From a checkpoint of a small mixture-of-experts model trained on Wikipedia: a variant of Muon for the experts.
Below are experts of layer 4 (counted from 0) of a mixture-of-experts language model. Rows are named router (the router's row for the expert), gate (a neuron's input weights, with its number), up (a neuron's input weights, with its number), down (a neuron's output weights, with its number) and show model dimensions 240-279. Each number is 128 + 32 x the weight over its row's rms, rounded and kept within 0 to 255.
Before each expert's rows: "comes before" lists some tokens at least twice as common just after its tokens as in all text. This comes from a sample of Wikipedia text that the model never trained on. Tokens count by the router's weight.

# expert 13
comes before: ".", " of", " of the", " and", ",", " in"
router [139 146 137 175  90 140 157 113 169 131 106  94 157 164  74  93 127  73  88  94 100 165 161 152 145 150 142  85 112  96 117 117 174 125  47  93 132  90  93 137]
gate0 [151 111 102 114  83 166 109 106 196 101 114 135 138 133 115 112 139 161 112 144 100 110 129 129 157 102 114 127 139 119 170 128  94 152 147  97  80 112 146  61]
up0 [141 129 119 133 161 199  87 128 140 141  92  90  91 164 123 138 190 146 161 176 107  89 155 155 156  76 212 161 176 143 116 114 188 125 117 105 156 167  99 126]
down0 [105  89 107 123 139 141 126  89 161  66 143  24 166 155 108 146 132 136 134 127 165  92 123 103 179 122 182 132 118 135 129 122 178 160  84  57 106 148 144 167]
gate1 [170 139 179  48 161 161 109 145  64 154 142 117  94 123 141 139 114 188 131 120 143 153 102 135 123 124 150 117 145 128 123 139 129 107 107 113  88 130  58  16]
up1 [161 166 109 179 135 109 105 186 122 150 114  83 112 112 114 122 137 138 130 119 105 102 153 150 107 131 123 109 153  98 153 100 135 119 140 114 146 109 101 193]
down1 [156 145 134 104  76 152 134 137  74 158 133 120 147 133 151 111 114  79 123 113  95 115 115  85 197 144 132 159  90  78  82 138 113  98 169  84  91  31 119 130]
gate2 [100 151  78 108 169 133 110 101  90 159 140 140 135 146 107 126  91 128 185 161 112 105 115  86 161 152 173 146  96 156 145 116 136 120 109 120 131 137 168 134]
up2 [153 180 154  83 123 170 113 121  85 168 148 163 110  97 149 157 102  92 132 161 140 110 124 119 138  46 142 127 140 151 108 154 108 110 178 101 210 159 100 106]
down2 [169 147 123  99 132 126 111 114  64 188 156 127 117  67 121 117 202 113 230 101 108 135 182  97 206 135  82 133 140 164 140 156 150 133 115 123 145 113 124 109]
gate3 [164 166  76 118 163 161 206 100 143  62 131 158  84 105 132 128 128 146 121 138 151 149  91 113 164  64 100 133 133 100 181  85 158 117  95 167 121 171 159  95]
up3 [151 133 145 190 100 114 115 129 213 189 171 127 165 125 133 106 145 198 123 158 104  95  74  69 131 131 168 122 152 132  80 156 126 151 113  97 135 161 156  98]
down3 [129 100 119 106 173 148 141 124  33 159 135 127 108 151 164 173 156 115 163 123 156  84 152 155 176 135 126 111 116 153 163 144 132 163 137 140 114  91 106 131]
gate4 [164 128 167 117 153  79 116 172 109 107 173 160 107 154 103  98 125 167 168 172 103 152 159 193 115 140 108 123 149 164 144 141 109 114 116  82 116 183 115 179]
up4 [135 169 143  85 159 107 108  92 133 153 138 114 129 158 121  81 164 172  92 115 135 155 102 104 161 170  99 136 125  95 116 131 174 133 135 144 123 161 166 135]
down4 [112 151 165 131 124 145 138 131 171 169 158 109  88 100 147 147 101 128 104 124 194  53 118 114 117 137  80 151  76  92 131 156  86 138 151 227  93 159 184 173]
gate5 [182  74 113 136 176 148 149 103  98 102 112 127 182 135 155 133 202 148  87 103 154 190 132 104 131 103 148  87 110 135 126  97 144 185 174  91  79 216 134 161]
up5 [138 192 139 123 164 182 155 141 124 115 228  65  82  62 124 123 127  92 160 103 143 117 111 105 150 147 162 118 182 131 124 148 154 168  90 169 169 149  58  95]
down5 [ 82  93 162 168 107 176 112 153 179  84 128 117 163  95 133 124 117 149 158 142  70 101  81 132  91  82 157 103 137  98 144 169  74 142 124 173 137 131 113 116]
gate6 [119 101  76 122 154 199 155 110  88 116 142 131  87  94 121 119 135 171 108 108 127 108 107 117 104  76  91 106 123 161 141 189 122  90 118 111 100 155 154  46]
up6 [ 97 139  95 157 103  47  87 126 145 145 119 170 144 155 125 145 101  69  83 125  84 122 100 126 186 188  86  99  85 111 107 118 144 146  57 157 146 105  90 186]
down6 [142 121 155 120 154  71 116 124 122 163  94 143 167 153 140 127 122  93 116 135  92 160 124 149 113 119 132 141 146 157  77  71 161 158 103 165 147  82 101 137]
gate7 [170 139  83 169 164 134 140 153 222 127 165 141  89 126 135 145 152 142 144 105 178 129 113 104 170 130  79 135  98  91 117 191 106 118 102 120 144 131 126  83]
up7 [154  87 180 106  72 174  24 109  91 136 118 129 202 143 115 120 138 118  69 148 143 163 142 173 111 133 137 101 134  75 143  95 149 141 182 143 110 114 129 175]
down7 [190 138 121 125 123 133  85  90  73 172 159  96 125 112  90 118 159 136 111 108  92 128 164 164 143  97 195 144 102 123  97  43 164 138 118 111 175 122 199 107]

# expert 18
comes before: "\n\n", "\n", " The", " He", " In ", " In"
router [130 117 123 165 169 169 122  90  78 176 169 167  72  76 131 143 161 151 135 104 105 107 143 129 162 146 125 142 134  75  86 138  94 211 150 133  72 113 142 150]
gate0 [176  94 106 166 123 131 116  96 155 108 156  86 149 121 119 151  83  82 142 122 139 100 133 105 108 104 130 198 153 146 127  79 144 148 127 152 116  64  91 135]
up0 [196  95  74 135 151  99  71 110 110 136 153 143 157 175 114 178 119 129 100 101 104 193 102 126  95 107 143 138 114 185 129 113 148 175 177 169 125 143 112  96]
down0 [120 114 149 151  66 232  47 128 118 122 151 114 101 178 135 133 128 112 151  75 157 127 112 111 100 160  77 180  96  89 156 146 152 115 129  97 100  81  81 154]
gate1 [113 123 183 172 150  87 121  96  84 164 178 104 132  98 101 121 131 107 117 139 209 142 129 115 130  91 176 176 128  79 100 163 122 157  92  95 110 173 187 130]
up1 [179  95 119  89 160 138 134 113 179  82  75 128  86 160 138 143 131 100 164 122  86 140 121 109 175 134  91 117 119 127 108 145 167 156 188 149 155 112 126 138]
down1 [ 87 128 126 182 132 153 163 110 161 100  79 138 127 162 121 153 108 139 135  97 118  98 178 177 136 122 165 128 151 173 122 128 152 101 152 143 120  85 137  84]
gate2 [ 82 130 144 162 128 105 118 175 128 177 148  85 145 100 160  53 141 111 122 136 149 127 153 132 162 130  95 128  74 126  86 108 139 128 131 172 211 132 128 134]
up2 [102 133 126 149 119 153 112 138 166 114  92  73 155 111 163  85 153 122 163 132 170 166 144 115 151 157 111 113 159 133 119 127 152 113 169 157 126 144 194 122]
down2 [165 145 141 112 193  71 144 189 101 174 170 136 101 136 157 127 107 168 149 119 134 130 116 129 159 111  84  87  95  51 135  94 136 110 129 136 153  83 124 121]
gate3 [161 190 153 109 139 152 129  63 148 114  85 149 116 103 156 142 112  97  66 147 169  91 177 111 126 212 122 115 136 150 167 138 122 143 104 112 122 146 133 120]
up3 [198 109 146 111 154 140 178  33 144 125 145 113  71 108 101  71 126 123  95 114 143 143 165  75 138 193 117  99 126 109 137 167 192 150 132  71 131 148 145 145]
down3 [101 119  78  94 129  96 138 136  91  65 186 117 161 171 149 129  66 166 154  60 130 159  96 148 125 117 100 111  93 157 118 105 143  92 145 114  83  99 106 149]
gate4 [106 180 138 186 131 112 152 127 105 161 123 135 193 182 103 112 162 191 132  99 143 142 177 118  85 155  64  74 137 140 155 103 141 100 109 156 133 110 132 141]
up4 [134 102 108 113  91 148 148 147 140 138 132 140 203 120  54 124 117 148  91  67 100 157 156 139 154 157  89 111 106 137 143  72 111 138  76 148  99 124  99 108]
down4 [127 178 126 198 170 169 119 158 108 118 101  88 157  85 147 129 146 127 101  94 117  72  92 201 138 140 104 168 145 100 148 118 117 153 145  97 111 162 118 163]
gate5 [ 79 145 176 163  34 135 118  62 210  91 124 163 105 179  87 185 163 181 110 176 161  93 140 164 112 111 126 126 133 160 202 116  97 132 195 127 165 154  85 119]
up5 [125 158 147 143 151 168 137 116 106 118 142 115  76  86  87 124  72 216 112 120 128  99 184 161  95 115 190 204  37 126 160 129 153  88 119 168 182 139 120 118]
down5 [113 125  40  96  86 205 166 121 107 145 157 101 193 129  94  97 173 168 130 150 151 133 139 174 142 171 136 126 129 143 107 156 162 154 105 169 123 119 122 111]
gate6 [169 123 130 108 125 132 107  97 167 197 145 131 155 166 111  84 163 130 106 131  99 121 116 127 118  87 119 131 151 169 149  85 103  91 107 193 133  87 156 112]
up6 [145 118 108 188 176 123 123 139 117 137 153  94  97 150 176 117  92 122 126 120 155 113 113 144 132  52 101 137 157 116 157 110 137  76 107 166 131  93 164 130]
down6 [140 154 111 146 142 164 163 100 141 139 101 131 131 152 198  83 120 182 115 171 133 137 161 132  94 102 127 143 169 118 107 195 166 170 116  90 108  89 114  92]
gate7 [107 123 161 148 107 138 137 170  80 142 173 117 167 126 148 184 124 135 124  83 148 132  17 130  83 143 128 144 101 149 151 115 100 100  97 121 152 122 130 121]
up7 [100 118 127 142 110 117 162 124 192 141 126 143 128 130  48  95 204 162  83 167  92  93 129 136 141 125 142 115 131 141 117 135 140 152 177 112 143  77 144 167]
down7 [180  58 105 126  76 146  89  45 114  91  93 121 172 145  83 205 150 101  97 175 124  96 156 135 129 123 176 187 135 162 160  55 135 117 140  98 104 124 124 124]

# expert 10
comes before: ".", " |", "\n", ",", " | ", " ("
router [153 116 164  98  93 128 129 156 132 126 151 180 132 116 171 166 136 124 120 125 122 142  98 119 149 125  98 151 120 186 115 151 149 115  91 147 116 112 104 133]
gate0 [105 118 104 198 122 121 140 119 167 108  96  83 156  55  89 103  99 125 135 115 135 123 139 118 177 131 120 145 110 134 178 134 132 138  99  99 164 190 135 115]
up0 [100 138 159  89 150 135 132 176 116 118 178 134 100 135 140 111 126 147  89 147 157 143  98  93  89 136 159  63 155 120  48 148 103 148 139 153  73  64 107 122]
down0 [163  97  91 142 110 117 143 103  72 147 123 145 101 112 127 147 122 105 165 144 179 137 138 200 157 127 113 131 114 139 109 141 153 165 140  79 107  90 176  70]
gate1 [106 129 118 125 143 169 118  25 115 137  85 142 118 182 161 155 158 105  44 158 120 115  86 136  73  92 123 138 154 122 206 126 131 147  89 102 164 168  95 162]
up1 [156 121 142  91  66 122 103 156 144 183 138 119 142  58 121 141 107 144 126 114  95 210 173 110 137 137 115 144 108 142 109 103  90 134 141 106 123 124 141 122]
down1 [136 121  96 124 112 111  94 154  72 102 123 168 135 146 100 160 187 131 137 135 118   4 130  94 203 148 106 160 129  73 120  76 137 126 136 131  83 134 164 152]
gate2 [149 140 147 113 109 160  34 173  49 137 123 166  73 119 180 115 125 126 167 105 100 108 120  78  89 150 174 172 100 181 143 168 109  94 177  95 118 117 147  98]
up2 [119 135 123 108  83 152  85 131  83 188 155 156 164  62 118 158 157 182 160 161 116  90  89 166 151 115 144  94 162 175  74 158 122 116 182 183 139  77 211 168]
down2 [ 80  93  72 144 140 122 181  86 162 150 103 115 140 150 122  93 100  85  95  79 121 177 180 140  87 130 133 131 140  89  94  81 130 164  83 131  94 114  99 145]
gate3 [100 138  85 141 131 143 127 104 109  99 143 136 117 115 116 148 119 185 126 182 185 117 108 161  86 143 123  95 105 107 143 139 150 108 107 149 125 133  83 110]
up3 [ 88 135 149  98 131 173 122  73 210  84 116 110 117 172 160 154 174 131 109  72  91 122 112 130 116 111 121  78 149 115 105  90 115  95 129  91 126 107  92 177]
down3 [167  84 149  86 140 139 117 138 110 114 115 109 203 150 104  55  81 134 126  99 204  92  85 117 133 130 112 132  93 142 176 169  50  65 114 204 108 130 173 142]
gate4 [133 131 116 114 210 130 144 122 136  82 171 126 149  70  86 136 151 113  98 137 148 190 182 129 136  89  93  72  90 192 168 139  83  84 142 122 114 135 179 148]
up4 [113 157 151 124 119 135 160 133  67 161 121 103 122 107 129 145 110 133 116 107 125  92  65  97 169 203 167 116 168  76 116 130 109 177 159 131 133  96  65 108]
down4 [184 151 142 184 131 128 170 129 135 113 173 152 130 153 157  96 111 135 100 106 138  54 133 119 116 207 169 112 129 125 101 110 123 169 138 157 122 156 165  79]
gate5 [124 108 154  98 119 169 101 153 100 176 152 100 124 112 135 172 194 174 172 160 151 107 190  21 113 124 170 139 100 113 109 109  74 132 122 149 106 129  60 161]
up5 [118 141 119 194 156 130 111 122 132 179  81  80 128 150 108 123  94 169 138 173 125 169 135 113 161 139 159 130 127  77 129 106 128 164 114 120  89 132 118  90]
down5 [ 64 136 109  91 109 166 110  87 176 109 204 146 141  78  74 109 139 146 153  78 112 103 139 131 162 169  77 102  83 103 138 107 133 108 153  83 136 112  97 119]
gate6 [ 96 126 163  30 111 145 136  98 165 154 195  97 140 125 164 121  90  56  57 187 118 121 144 166 110 119 120  97 183 100 116 130 153 117 171 136 181  96 129 118]
up6 [ 82 143 176 136 115 121 171 101  93 145 134 143 110  77  64 104 152 143 194  76 149 135 117 120 198 140 185 123 129 120 134 152 136 188 130 122  68 107  91 155]
down6 [121 117 125 150 140 124 125 143 151 117 131 112 134  88 148 119 133 136 123 146  63 194 171 156  99 160  81 159 137 100  94  73 176 146 150 124 156  97 122 148]
gate7 [119 167 104  88 159 149 135  85 108 113  96 103 137 152  82 181  84  93  72 154 121 123 137 179 125 132 123 173 118 119 158 108 152 106 127 111 138 168  93 192]
up7 [139 153 130 127 125 149 109 149 121 180 171  79 144 132 106 119 147 103  86 111 120 146 112  68 125 180 105 147  82 119 146 163 149  97 125 117 146  95 107 158]
down7 [172 111 115 152 128  95 158  98 139  83 154 148 142 168 151 200 102  94 122 110 164 127 127 110  78 120 120 148 109 109 146 164 154 119 108 125 147 179 141 106]